config.yaml
n_layer: 8
activation: "swiglu"
n_kv_head: 1
vocab_size: 16384
rope_base: 10000.0
init: "uniform"
lr_head: 0.00822
Below are experts of layer 5 (counted from 0) of a mixture-of-experts language model. Rows are named router (the router's row for the expert), gate (a neuron's input weights, with its number), up (a neuron's input weights, with its number), down (a neuron's output weights, with its number) and show model dimensions 64-127. Each number is 128 + 32 x the weight over its row's rms, rounded and kept within 0 to 255. Numbers have three digits each.
Before each expert's rows: "gets" lists some tokens that make up at least twice as much of what it gets as of all text; "comes before" lists some tokens at least twice as common just after its tokens as in all text. This comes from a sample of Wikipedia text that the model never trained on. Tokens count by the router's weight.

# expert 96
gets: " and", " |", " was", " he", " He", "."
comes before: "\n", " ", " was", " a", " also", " is"
router:130152129141081147165163206099152144168084119184071138156116103141135155144101130146113121136084180106069139169161128147111094166117153135125146168159153179111104105148120070111124141096159111
gate0:149136156135126109142129126156116225120097137079114109135145127087142175135134113152162121135124183124188108099086147160068119196095111113157077156150128140135051073183068073174119122109190149
up0:155106123135158104149113153166122125137148137138208100102170125122145121110148141140102142147115102096123112135116153119145127123168155139164176167132168096166181166077136106103093105136154178
down0:114108144175121170024113147143107157163131123143145140102187175183076079110151117094122140173169195144122165178114128168112125133149095149126104107098104165083079131110114086129120131096118128
gate1:128138134131123154124141129050119125172142097222134122123142091083137134114088133108076122155160041107160198165129089128171151173120130138059125109051132087115129124170121165155009130141147087
up1:132144116160179069130223122130095191059139111094126164123159130150080095116127150140116119166099163134076161058095201105121173217162093069105124139136103115081138128124136172126147111122125153
down1:131135101130073171147138109100165105135174177118131142060131213107117147145131142119159112049087172103124127113146151146136180123170113183118143111097103107126177143107132119058150178184150124
gate2:122161171108111148092170129160128128150152155167130104209144179186135117178125123156136140117121111106134150134089123122122098133191095096156143138208121139132143120132076068073069138108065150
up2:104110098118130181118119181129102144140116128119138164116171119114108205064121182168131132107143097148120122116156046116133130110160125154186132175110107112108136119110092068094150106100124109
down2:172098103107120096052131139116111159104096107116107143121215059177171107174059168119146136156143127134121140096094074131142127176148125146116171102097142090095053093164050087189166106151132154

# expert 74
gets: "–", " I", "I", " P", "O", "S"
comes before: " |", "–", "|", ")", "2", "0"
router:093130077171155174106194093157120108117143159164175191127113089103093110106127119120128135148104141097070138086177131157134127138149178148060134100114135117101090150120156181137130149161103132
gate0:111158128197185124117109106139125154124185137179078136111103111046078173181117169087133087158099160186137131126102113102139112100085116168115088125126092146083090180148128127161172130078142163
up0:132120148107118086191117107078110150086163093114135123137163108188106076125108145088095080130085121092133108137093073129150168153156100094168169163087133064106154097140173123093095175074122120
down0:120125072147144214123146098065148088106123111098141109127124192120127166092069128128103115102136146081123165190178132151119169121159128127134140141158130108119112102156122088139114103101127083
gate1:157110179190085047206167144105087177122110106087173122100116137105151130124126155143181175128146145151109105116166185168188139054139098128099138130085161108109118174167125117105150111144128127
up1:150085117128199133131128154053146127153123167126151189115127097095056113106103089086102151175082167124137137129119153128124100141134101126163136125069153156125098162132156182166124116174094064
down1:165147104149102145124137097118165164141129159099113127092158131095123096118180155121075169198101154129090141116092116145098152119128128179125146130090160113131137172079092093106109104153131163
gate2:124197128147119118158123053103172095104215124123085155108186137139176066151088149120113183105094120129185075168131154125140153121122115114006087130166125096131098181140127090125110156100131158
up2:101179128182161104144053200144117123121070084139122110124160116125171095161122157127116171070137164070154097065082131172165157162104100148158158112171136125121140170151141149130108126122154112
down2:157114130160090096157100084105093121113164110077154168150115084097130149142111097106146169110201176128125068104137140107080107190108143165103109095130180118156137117109132126077121142123087169

# expert 92
gets: " |", "/", ";", " (", "–", " he"
comes before: " 0", " 1", " 2", " ", " 3", " —"
router:168122078158180162130149110143115149126054117113111102065089096113131107128122116105106167137162065115129101077152097126091109105174135107113066068155164092105119186126104099087174163169070148
gate0:122126110104134150113043141136112122127134060133168100137153106091100144168135097127117097170120164106038125117095127103136050056100136140134104102157120117121157152060154128145148190151140134
up0:149099138121150134102177129092132137157116080176093184148112174149131106156086132133134061161105164134144132119117122137139121098144131102137085153127108103098185070144142134097167112124102138
down0:169159132111155114040153119100161102201121116115128132113075117197144069170082142136086173176115130118092049149115131133120148087131117102117114133127125123066081144129148160053163075136153127
gate1:168118136160124152148200094125116139149150152095141183093117134123111169118149110128157181098106139140085108052154102121155108154099097132082142099109156181099085155116101084120131117180062118
up1:134174163097158123104222169127088104097158170140115105159127148050172162132115154129067070128106117189130093133087155143116111124101141154124125109121130110127171171133174113130114144110068161
down1:090108122161144147144155153119162118129121137121145121171159121146148094166127151113121143133057200148129132118174140113080083107142111061099145141106101119144114138087122203171164093146132088
gate2:107111133174098110143182101114121053095106172084176082079131082113140159141102125114102088140115060163104142126103089120160179055152093114136177118167228130136107121059131119138152123152124088
up2:137148127151111108148132154153110117143170106101091123121138084103091108090123166091130159106187141153177173144151101153154126125115110107143107112126105067107171085153168140145197151108100129
down2:098105075179183157103116138120091097196126077158142168104134092125124151159137137127145128161147091132125132104190133104137091110153119129160084083156154153072128120143123090177100106138134134

# expert 5
gets: "th", " first", "st", "nd", " second", "rd"
comes before: ":", " place", " century", " round", ")", " of"
router:176120077048170143100130152134155178107138154139090149164132137138128155132144103161116120054095106139108155161167071097141087209145131095139106088153121149101157140146065087094156141068129127
gate0:180149148138164098094149132132108162139123161113117192200109114073122167130173077146126115165137070117077107120111142085107111140111078117123091103153117099108149074156108115089128119079124094
up0:119201092065137135136160104119099120169157105149100147157148149082144106173109123119166137130086112112026160141095115132160093084088121131062112100130161126121174149087117152135112143100138128
down0:170172201149122094195118105142083127161150156098170131106154109088154135095115174130170107156132148135108134176076084162157164090175082122080131118153162148164085148120120103173082120098085125
gate1:093128154113158088168121080149138147109141109179075164157114112129061175117139154167120102143143145149135118113113127126097094161116137103111080120160083133146115144123165067130116104116133136
up1:096145138099139126153157133154117186195148140139162128096175085094130154088097173215142168076125088133125141113149115104159154115105178133126155157117123088101142125111179135163100100115127129
down1:120175117152108104069084119112163145119126138117121173129097065120105121147089104153161105152078143147145162170070104102088081122102208163117116089112116098131177096122107146133112118083165136
gate2:091160129113119138105137112136143137207085095156124076151145115108130102167141117147099169172131146096150168174145129122173094155120084157129141137055120159084160146111098147146119096139122113
up2:115169080134161125084118147149133110111114090136144146136140153084137102134119067105123099125140110166162125178105138061103109102111081124120144094162100163134164115119060154170115207158110144
down2:174128119058048223123100137120116171165108110153142155109121106099071127100126134088097118172114164155120139110162121112124131174114172129152168078116174080111142103162126131164081179099184121

# expert 12
gets: " ", " Team", " list", "\"", " Date", " Candidate"
comes before: " |", ":", " (", "==", ";", ")"
router:110155090118082164154147123166102105147132116065104151080132102155142062102091096118085108114106049112089118064132057153158100133153156162162117115092116173210139108109092080133107179153123138
gate0:141121201080095128118142147133132116109135092170150100149097113111090089122160084158174124164123097146159165132177166125131167137147149173092110195142082190087099122109143062137117141122104078
up0:092111134074155163166166065122144072189124075145127194142131113151075122109145118125198103098131117098113153131112188155135110146172107114146130185083107146125147122155149085096104141087099138
down0:097071091105128165084176145160097140159173104114159147112155156119154101069094152135154127146156066177185145108130107106149109106143097128155118125098180140082114120153139129179110119133165154
gate1:069124125113090137115118132085136105136150130116094120097086099142086113142127080112180117152136156104165176063095086163155088148138171156112086111104116170096053159029118137176155078139129151
up1:206071136094098086099100093111099063181149166072185028115118128159155130131138130150189153152159161139104191082125153097133227134100124096134072150102077173145097066143145111130135147130152137
down1:180163140114124138129153098147152136133144115122118095117144148117177140121168110127151148176165085081209138108137162092114160129143147088176096138164139166100083179133148073198128154126145143
gate2:115107193133092136149113144167088109090107082048154123133127085151082124130160110118077146081085093148145176120122116119132158138071114099103109121105118130113180150042129121184059145142127096
up2:138136153095113098132114163118157127200140050111149162105139135071116062138166143149127064091083153117131114162114090167127117119101136075127101117102138119092187146158132137148115090145099081
down2:084130196119107145177091128146167101135103118141154099100163158126104132146122130201122111125150115100154188164095101148097123145156115099149166116141153127110054178113127162115160140122112158

# expert 106
gets: ".", ").", "\".", ".\"", "==", " ."
comes before: "\n", " The", " He", " In", " It", " This"
router:161107100126152171190140089117178209159085113091083166119132100188128147128101089098216095143129071088101080123079095159126140119119110117085159088129105166189170107123063092098142112099119128
gate0:112120160122141098172137123151103117121079150113116081051125150134143091135133081091161153152099079105141163152187112155167134074103093113158129074171104103167124134109129132088139107080176121
up0:181109145062128069173131143150097137143133126144154138117149098131128086154143093095156055123070099114136201158133132176092114117145100147173078130105114116176117114166083096173113108070131165
down0:083068153118209114191147126124140121136114145145166104126140113144100133173106055156166159177120078123120132156090108175111127179160134114145062077147127135143107142177172075114156128070188108
gate1:126198091150164167090155133198131136152194078101151122123125107124097134165169102132049090161092099181102133114108127099096158091081100145156130169110114135097128044139160099104147100061093159
up1:180169130134166131095124090166107124114074103103086047091142063085084126095163104109175105181162089123185135102114076126101124200130139147160151176163165179150076144131078127142127131126140106
down1:138088068092166192095135149145162114080097096162143124119151102124101138150119077145137078150121141120116075098160155157135103053092087164150197144113092159116114144158132218124084161077186175
gate2:096103134119123093068044103111136122098154159133093139130071169077153149114148140024171123138162087155140198167147118158084072161098140080080145110126118123164114141152090145130185141099107125
up2:156163097189177148157087179087124078110120142115091155142155093165141129163139120058163161164206140191181126142139131172157140115112100128159153073095104085134086114156097138144110069160089193
down2:162128099138100129120131105091156157067125155132123166097147086115063152185141148120159136147124117143122114185190152158127111219127156132157175107106089193137106112120090171153147124122125107

# expert 102
gets: "\n", "3", "9", "4", "7", "6"
comes before: "-", "|", "°", "′", ".", "″"
router:107131152090117131072106146127088113099118164141135160142121152104137072091110163115155124121093100064152153074105153113103111145108158145068105114159111088113084162123116096155114161123128116
gate0:125156164123142125061159158104094144163107131111120155117156089107024100102118099080185113153154108142133110162132130127110087113120166134138103069174105132094102123080087096161127096104096146
up0:097182170101126136079046180099124143117158119094176129162120110067139125126067118081170117166123154123182147173120094094135180085138195120143100096068133112112136150130068098130096147143148102
down0:056147059061134137138129118079128115138168095121157107114121186180128097068099119081137123149105134096164133092142156149142132120100126104130119111116147078125126143159163088066169176076172112
gate1:124119106156158081090164134089102128148126162115132164163094139090085210113110128057137100129063193153135103076172120184135112124124118130126113063146140134105113194139072157143107079097130134
up1:149181098104168179197066153097065142175094122130129062139170086082189165126109113136109136081096082124153124105153111108115144150115133130127164099154103133128103159125223128134206153103151113
down1:115113128103149108154119106173162116083124108109082107133101176119133165129135181091123057144085142095124116116175124072142147104179122162111093168176104154093123167161111085102122119107090169
gate2:134142133080146068122080123095054188204062148109106161172108151138108139152101100098108123114075115112105151132173145189196153112104109070110110052104132101138135117155099100127095151162127148
up2:080063081112131147106122154134098145142081153139087102167117114098158151134088123137136058130094137065158164105107212120129088114162169134126084144062089120123161081061135226125083154131111141
down2:115111073146128176073173145131135139100151141143114113122125112175121117152130158121132172105153108052114169087193155111170172125177187144107173180111096092126152199145106176149118151135111126

# expert 44
gets: ")", " ", "\"", " 2015", " 2016", " 2017"
comes before: " |", ")", ",", " –", ".", " ("
router:146089093131118161136081171167119128088172132156114147108117075186119119106121181080111095063064117116057112082144093150110177112154138159098099135171156164132121193145100144117125145089077164
gate0:126105169140127114196132093148125061135150134128082155116091171163072091088140075160111140134116125138102135129126128161145123104075120125161179150162134123116149114110117125170086141068077153
up0:126168130103133134053095153111061168125082132072168157131175203150217062106140141141143174098164084180135082083146106135135100146085157104127137137124145160126134101185160103171118100083135101
down0:156140113105118089071195154075194127193085147158137094120130119095110135101101160131101127172093041111094102145151119166065087129169143137083074076133083176108188181086121144116133195094113139
gate1:109163194104173090186150117199105083136169132104119185113116113144143124086132118092104142139134137104121117171160153123141134088117142166139155132133152115113113155144148130175116127101043104
up1:140130096168163068144161135149117119119108144074146132155224063110162080128160144159129133127093097129138129111205124109115083141127100148144149031164177150136068166090110084165136147139084090
down1:077062081127125142042145107103163143102148114132159168154157085100101134114096110129121143131117146096139137162175093141137125142129093103217097134161121057151139124178177214132127137131137110
gate2:182120171106149102084170092110175152147115196130068108144144135150155132069088096150140109112147130172145152082167105153097177148118090149131102122162136124141162157147113124114141104163138122
up2:160174165179161119147094158132228156095111127116073127141124094115091160172187122115152183167111064139117119123183091156112133130114158156173112109130156115134133117111095157073101133092126193
down2:197151136116146159098103115119117194127106149176114090130125092109130084099053161142083108155098112084174050111127122158078149082103116138143135123118134115108171117145064149108119112086123095

# expert 81
gets: " |", " —", " ", " of", " –", " on"
comes before: " the", " |", " 0", " 1", "|", " 2"
router:170070082169177083117151088097102100152141107103157152150127099204079072111114147139137045200120114104178172077058107148083148099189137130078121070135152133137102156156116138139151165124076160
gate0:178143099117114134136099108113125130143075176165128142118192126116085138089086115121093125162151174140122169105102138140142163129131084106119085108113150189095104082122116115137095095113112103
up0:142077132108190186141152140112194106175108146174122162145138140147129136100143082147082115134129207124130138112079158095167112139137169070112135100091150181124154143094080150118094136148165051
down0:154094144158100130165152120103168171133185172067121112100086183111150117140225137131131137156170146175110074101126101114108180119177077121128111149078122133125160126132124099186182088127148104
gate1:083085128134149158186153103113089099153169117111132097072146161142156111134126189119135045192137104142078145145156090134135127146134153150108117133128115112150169146139110117161117089102144133
up1:139137130136141123158102155135152143097173137194151112136179109095111056110126070176148145075119140165143097180165056115130103121130143136098096111114161154116147135090175169165163111134136175
down1:148130141156112122100087077151139142180092089156180128086157110089178136134193109135119157024131114114145187084083134121138106136121096143126133147134138112116145174072105141154144112159090084
gate2:111154076136156127120146164068103106159098133133123151179128137107151138176113153129127084107076106183170105092104116108202142119169106141181133084133109052110131109150145151215124118135122141
up2:208148105118154114110104137095103121137157111120136161127120132159177139085129090044149084139148108110216029117105104062112158152140131102181143115176128135110180095137138148129082063089150083
down2:134111131138124122089149077061108104119197073094128142095138082151133086072069180124187065170120128157151127100080117120120060148120127126152188155113113100139140155125121131134144146143118083

# expert 73
gets: ",", "),", "\",", " (", " –", ",\""
comes before: " and", " which", " but", " who", " where", " with"
router:178097128191126079085168123090148095137122128131094119064097056176135136102119156102141099123156143172101063077194134182098127164163137118132160149092142170118177047129154146129136150147139064
gate0:169164132175173116143150047134114168101150189144140186166079128107136082121106126090106139094121134084129079091078117178173142072017077149141192094131162125152131059129083196152095125125128086
up0:117192154206124189177205154104162151137152099191141105117085107093127173159079072197118050134111146075120134120106068186191109123112173095131110119104072197172159080054127130166106123163141109
down0:096062125153169131168131138143103117069134112117141124123154133161125094162080157061097082098152129124069183098119124092101138073147128124182108194179064138126142134184189170060163091117152079
gate1:149089109171148138138128102116094162095110153121148135104071158173137111111169126150184178143091097123086100144097165101115131135147133119099068086108048115121156123177114120144111089220132114
up1:100173095088130155129118107125098027129095069119102123130104125233159188059146065159138117105125131115108174077096189156138089184113163121191126090116178111103154146061167154116105077160143135
down1:157195080163127130110164127099138066112179127149149198146140136106166106145160120151098087083165147151144120098132144124153132088121169149135139138072117131081116110091107134070140153179082106
gate2:201160119103102096140123137151114161071133124089124141131120134135136137146151105141138176140127117148118159118162121145137156170153109149130174163109125136184139131099151128129129131127099129
up2:124113076105129091118120123189115202080126162174154162148090157116153067161107095100161169056104189127087175141119107115106155153131098124089136072149086104136128170090126118128127159035115133
down2:131139130112161138114149174152158210091070108122140155093104145168102110126152168138126110131104154181156131095122091114104148124172113120113090094133128155199172141169077164094103206099120121

# expert 123
gets: " 4", " 3", " 0", " 5", " 2", "2"
comes before: " |", ".", ";", "–", ")", ":"
router:096119137128105141120134129117095197148176146130164138084111092061068113176072159198177144124142094135162118152150060130132117102162148097113103136142128162124115085129146085115141119080112172
gate0:120112116088024145096078143151124196145130147084123143139153137072128126150088111170164131106137107123170151137182123143162075188092143069158105168113157164092119127127139151177092093108152175
up0:092122084133141126176100129165141117186092091081169102140207072134161158110142113159134131184154086139126128155166130089099151080179156208169084192070203087174118188072147138105111132127170137
down0:112123120104123125136076098164105136168104126144113113125048175081157109099158117156187126161112182162159118120103163118148077158133124138111068108121127125150125184106116124127125112096164085
gate1:147145223117137108159077124129127102109109159099129171104106128173156104142155093099116061112193123098203072102096152143137132083114123088122141116178084091161068147181183118106176188138069117
up1:093135120198062116156126121098125077132098115065139111139118116190089199119152099106106090096109121066116202141174154082164087137073144120130128174145123125133135095155213160049170132081149090
down1:103088162114101099107122125167145193088126043138066110145113162090101082114113090106121094116133077090119085190139139139163098133129161098127102130164104110109134093102109119185101130129079127
gate2:150153215111103123126112152123151128165144104092110172079066079090163125066125138103111105136160139148113164109141091106083094127113155154131077126139132112074102159168166162130149139090133100
up2:102142156127088083158089143121114141125156123125153118153098127155177125154117084098115139202121142112207138127187086147121105114049078118089075107080064158127162184180189152142162089096213149
down2:109111106093173105179079113116113120141140140166103135117070123171062139100114145137175153092113124174109119041107070095180179134162140112174200186181160106121134135156142078144105108143119129

# expert 118
gets: " 1", " 2", " 3", " 4", " 5", " 6"
comes before: ".", ",", "–", " |", "th", "%"
router:162137076128127149114171118162104168119148114089128185094081175067121134094105141151112161145113113121186152100169149085136110075184128102184200143119091097178125139137078115113110156128207123
gate0:181124080138074135112100135145120150120109143090122132101167123056135149165132059132091158153097155137161147163143148115126106126151134119122137100113099111084224136201113141143089087190167090
up0:137135130121131123106177115139130155094060115101149103123112130148143132170148149113146146153113116161145125192178122133188169150121092084118092159166151108109069107106104064134136097100134170
down0:148110193110122140174125120119109122072112154142048087063114055171166111162120149161103159176149061134101170168120109099135164153098177186127112084135168152181140114098206104166175121162104082
gate1:103184154122090080100090107169134145112170135130134108193115129160083095189156143133181083144151192151121146087164139089141123104176141098113079147138093126142166083136015124139159124104167123
up1:170152162099117116147172165077156185135144102092126124098079133101155177093170135187199183114110130096107175139131120149115140133080098059073130141100102127061075142190135156131168137163145081
down1:120161176115077118160153163127150186165122087094147138120219148149147042149176106109165129139144109121082114126176130095140092084106191160093102160130167164131091148145160126116080143180121076
gate2:133138151156124128151098126054113185133182120141140123137174082143070162136156091117126113119108084130194148151136133069100163110101150094104111142117127086111122110172121198122109164120085110
up2:077139141116139119143156114068088150133146077094086094081130150088175079120169145097130100125095154124173153128119159127117134144163151156169096122093135122169125141142057155127141121101042127
down2:156121099070102126144107133150099114126114124130141105118138175069151111113135131136135110165177145251122129107091160118130155112064124134075163141166107138053090149133172174157120069225141148

# expert 78
gets: " 0", " 1", " 2", " 3", " 4", " 6"
comes before: " |", "–", ";", ".", "th", ":"
router:121133129136157109165088109158045167110169130150209155140128123068121139111108171136130107144102110130136102142163087112134113078151163081098115135076131106095077189167089142101078166135079165
gate0:118144169139114182171116128186130174115142090112156158119107093131054143173149141161145184078140127137170193132065146092097096149134082109043125151160139112172142096102114073100133079100102083
up0:112090092166113143166152178116092143148127112138112167168208130100156141130117208111137109059133120180133088168053116189151148156119111063121125168107161126070120140102172145133116130130099172
down0:139127241126124134113075047083068153165115171111127111161137109163066119170155109098095145102134087130108128121141084096140130127084154117093179157134082101145092099124175175146074094108137146
gate1:103186092169161068192121061149152136124168137128127123118139145149172105083190117161159121077142122094128067140094123147114130114150127153177114109126100122141121158091066123113129134108116144
up1:121114121104072125145146132155123114093068164145104137107139097097132173085110119093107139164117104088157176168128121122086132177198130114100128071062153087175112146115137084156137090115139154
down1:120125072129140096199109130105138144122131106105210095122121095111178155107133166167090165133129150119115108116106147069102150137115133073111099130152102108083113152133122196088096142133188096
gate2:148085104139128095136103077128060155118173134143180109128111114115210155098124100094127105090119122152112117161113223139170139156123115149168129137058146162114128124129102130131134076142114177
up2:083129173110166138168133105143109165081070184132142075091072151162053129147113095138142099135136103073163124124132118143133104142118102107096177062104135105111083170135155100080117140076152118
down2:081189156125160085119143123108075156076152147119084139194094099161100148176147141142079099089122109168170126153146147146103102158150174136134123123116125121107130113208097102136099139089106140

# expert 104
gets: " was", " is", ")", " He", " It", " who"
comes before: " was", " a", " is", " an", " born", " also"
router:117162099062128165138173177151176106155147136169119165089114105099176153107112141133137081099061207149096093089131112124132123212159137099155144142099160157108188134123149086100080196155128058
gate0:142228162123124110167151110101168125087082117116173172141088140176164099084077112152137097185150156160055162176164117147165143161115129103127120092179119159110121088109139147076099120057113140
up0:109122179194132083161139170167171092163136128108126174113117061068157162114125193116095155146133178113103152172087116143116125148117108154144124140128132149161138127164127162072096072063119094
down0:119141129142092149130145113098176099139162126131153153125065108093073086166114155084126081147135173077070145204108113146120192131173111118160126115169122116183112112158130129089120153194078096
gate1:119100103130164130031117153172167121201128124053147072159131184130148143142147081131102185144115112113107105131129178140174143103077049109117133167171127133180213124089133145097089159105128073
up1:145074123107165136136109105160173172081096151107130166104125132114138136158132193107143117122143123153181000168100098089148108137143107133167101135114121134099163170080163186167126085077158079
down1:195140170162143126052141075085177164133091178105188125112118113096118137153132143108122153066145084138135171184098123107136102127172107126145087111108106076149074176119143176118152070109103140
gate2:122126193151139111155138148141084148095119126158163130144113117133094100161147046133132098053071112169079108143162183161136145073138136136117061141070169164136095149169121108156081132157150149
up2:119087076111094106120158049100162049178146104139168050137105221117079187115171108079128118132144091126123087197165144115169097089134151081144153148111185162085145104129138165120104163165097143
down2:194126091137072166113124182092138100144166139117112109145105131182131122137163109159156153135152066103144116187161133183085086153143182122091134115144141160122113158161085185141082135126111121

# expert 53
gets: "ed", " released", " on", " with", " by", " received"
comes before: " by", " the", " in", " to", " a", " on"
router:107138087148091114084129117110142119091134102097115164149131186128105082170144114102118075123168100180171184094182166110090061143147119071122115132109177124126117121163094174086160105127097104
gate0:173189134135137136091133112095124108090144108134153174127071131126121152175120124185091077090125164201135153140179111069185121117117166136107062096143112106164157140092165102153140155114130148
up0:148154186080109143113083065143081135099113193152125131126179116145124072172125098103187041171149087136166126116096127111127139126117128116097122121130136099118048157104069144133139094121141140
down0:129146101098157147076034080102068142146130193157107052126184111088127170119142163108096058097173150122122130080129150087148164140179143130082192073144088124144164128126082173085089106129146077
gate1:117198141141120164143117102048117160137224114151181124136134084147108155120139122154123100155146114141132142105183160129131094099109109104103113130170099158128086162122127170133177207116124134
up1:107106177107153144106116155097131073090083143148096223169146115155084150140151174105119082198168125147023116093158102137081082111100182151112110149125103149151123198051122146101138082147113157
down1:113163146157078096102124101114121107144098069145078109125170103128183141108125153102154057037132083189090104135117113124120085137182148136103190153123168109091135116150114178145133154047151160
gate2:166134208099092174135153130114114117093140148158124120140143180102077082139133098119111129110104077170110173101141131166108067156102095137100102120117120188167158171109132167159103145161131105
up2:170083119137162138121127155060106097081133069174113078135121109134110158130090139130159100134127142119082073172103152121141159107104095149159145175151130135158145122120199154098131127155156035
down2:113085036114159164092117115140068140045133117123148149146106129051076148075174147135131127159179092172139044158138123121136133135062100105115121084069166086093109136111067140158141178103148161

# expert 68
gets: ",", " was", " that", " when", " be", " were"
comes before: " the", " he", " it", " a", " she", " they"
router:161137111167108150135154099095117169109151133149122110072115150187139159105171100106131082142173139098145090125193165094094173121149136111116114099177149120146142094166147118133138124163095150
gate0:127122098113130114099109063115122131166131115091161112181146144072133135114112132147080134122069143173119111091125128160079111092119114128200111163107172179119097144129154096152141108150109095
up0:129095139095140146111158087160119119169104123122185164154144070152107150129177102146133129108116134116065186159116133120151111071070154066122102125057144143117108117108133110126124213147108097
down0:179112150128109108092065165145123168112230147089132115134187100122082132131191127117126109132171135133160116151193162160180104095114117042119114096105065091089148172076122109130080178145162135
gate1:108152124111094165101115124093152164157144085088122144118109121175147121092091112178118124088150101129136098104064102136126140206125186136110142179153141148157142136076126138136113137166091090
up1:179168102150114084106100116163100151150140097163126120126135159200179117163117145077183099122125110146135170186116137146178100090141102159098148137067132132108121172101134070160147140161096139
down1:137144157122139131107174115167116102139157145130203131203090096159092112126134184132110181125135114104162128127145127132106181154130075145157178083135094159116111113082073173089129193095112139
gate2:088110093121131153119113170149102119111122163087179145165077110156092105167107114115158136118132126135153103087129126167095123146074141143123145078142102146119162123114174116117076134169090113
up2:121101124119087155157083145099158118132103168116175076107141122138127200153123158079127064154120178140136082089131116178085143183120153094127101179086112101161075152042156134108129114126124127
down2:148069052117143140155074159074157136102128122073146113082140178118091089071124059091173125132138106118134124150177143138134142154174101144117161153149143160055175152118114121119138125130084198

# expert 114
gets: ".", " |", ":", "-", ").", ")"
comes before: "\n", "S", " \"", " The", " ", " A"
router:146073089149187159150144064094126102115085123127130090132112075174133109110153082066162140151165043144104080130127123174054144107129119155062188051111121150145186115154116114122131138136145138
gate0:130134124127146187138153126133135153187100167144119122147153142137157152090157145107171152065146091120083089113133171130094129097117154091069096182095089142122171153146162169121144113131151121
up0:118134149091153098119152143118104123103054107113097119137137194140114078158100089086095077124132134118097139100135133084139169133039115125117087152185112108096179140150132088114186156150144148
down0:117113071123132098122138127122115087122171124190205153157146091112135128099115102135094105119125105086141173112155105075174120129114142137182144144181126105138099083161135154148147174156080134
gate1:110136144156156168064147129054141145155081098179052096140146122122140149137137127142098141157165119150142158101148100157072109159120127095162104087152066142158154068128144129138177147123180111
up1:094178099106146081151119147122104165118205156158111129225164153140102094100102093121108159127083060073080108118134171137130111130090059144091157149223182164106116163120082136163158105150133115
down1:128184024135112113137124175109092159084124185116125189081137162163082113096135100093144118163174136133144110108180156127188111094101174137129109148115179142101070110198128067197095116146122127
gate2:192153140128157157143065116104157077094071162079111129135176115121140163117071063102123086113063098139141096108136118075142144118164152153091089095174179098143101088085146159112152147118122169
up2:148145138096127114128112128142145114093179115145112160118100161148064127123120186132095148133155077160202119124187137112156081076135034103127168145138130107168151132128196097105115159128109209
down2:160114214106135089112153101143072171115101098140074210116107165158123121132151153090122125153130107201174140111089141118164156173174088161154142099135079054134113118091149170169110141140140108

# expert 47
gets: ")", " ", "ed", " south", " known", " north"
comes before: " |", " to", " in", " by", " /", " as"
router:136110084110082195167091135082154031131158082103105155158185187172123059119084191134149112139108145078124138126124074133111160132096116143117147127125130145143146144160081088082088170115147085
gate21:169047170155175122188184097122163164062183153124199086126115191132125133085100181131186077094139101138184102135097158127095156115109136100160072136150167110133142074125116150119129082065193111
up21:175141131115136123116158162145105107148129106109156136076180101107179186128119172101148100156139137085179194149161127168151175120137138156095034052172117116099140118131102130112113114089139091
down21:150117166082151103092123139161082164097137136121170122135103168151080082075156173219142157127140145107144102099088148176143104071078144114150168131201088148190110157173132149102070096178130137
gate22:110180108162104151092114133075101149143047127099149142126147126087131100205128150133131134163149159121167165148157107147150073140080121199128124171168058081122128110137159143106105132095175075
up22:152136150160221124143114107075109133107149104118106107131157126147133148162070144111090080154135129152138177150076143121116191109140160086148117175180075151138073130143089149147157120116162176
down22:196125093108148125142199096133105116117109109162180075090152123119119130135127072180155143118185194154094192114123131077131120145141104153085094145168129158109123143111088116188103152122100169
gate23:171098136093079147172107121045081099097180140173088090116120118208143157155165129154136117135155108140134081142112164134090147133056091194147100116141143146062137116098139141089104134103060128
up23:167102114097101139094124114117143146145152153158128071136154140130090157154216127103069147137111144163149101164151118098125062123188132116163107124175107182089125135174120172109114221112138133
down23:101112180191107124122110107182100097162122126130156152153123149170145167131138143178088113067188113121131126121063160095167169149128132182145118157103106152138143140099092171101113122158158086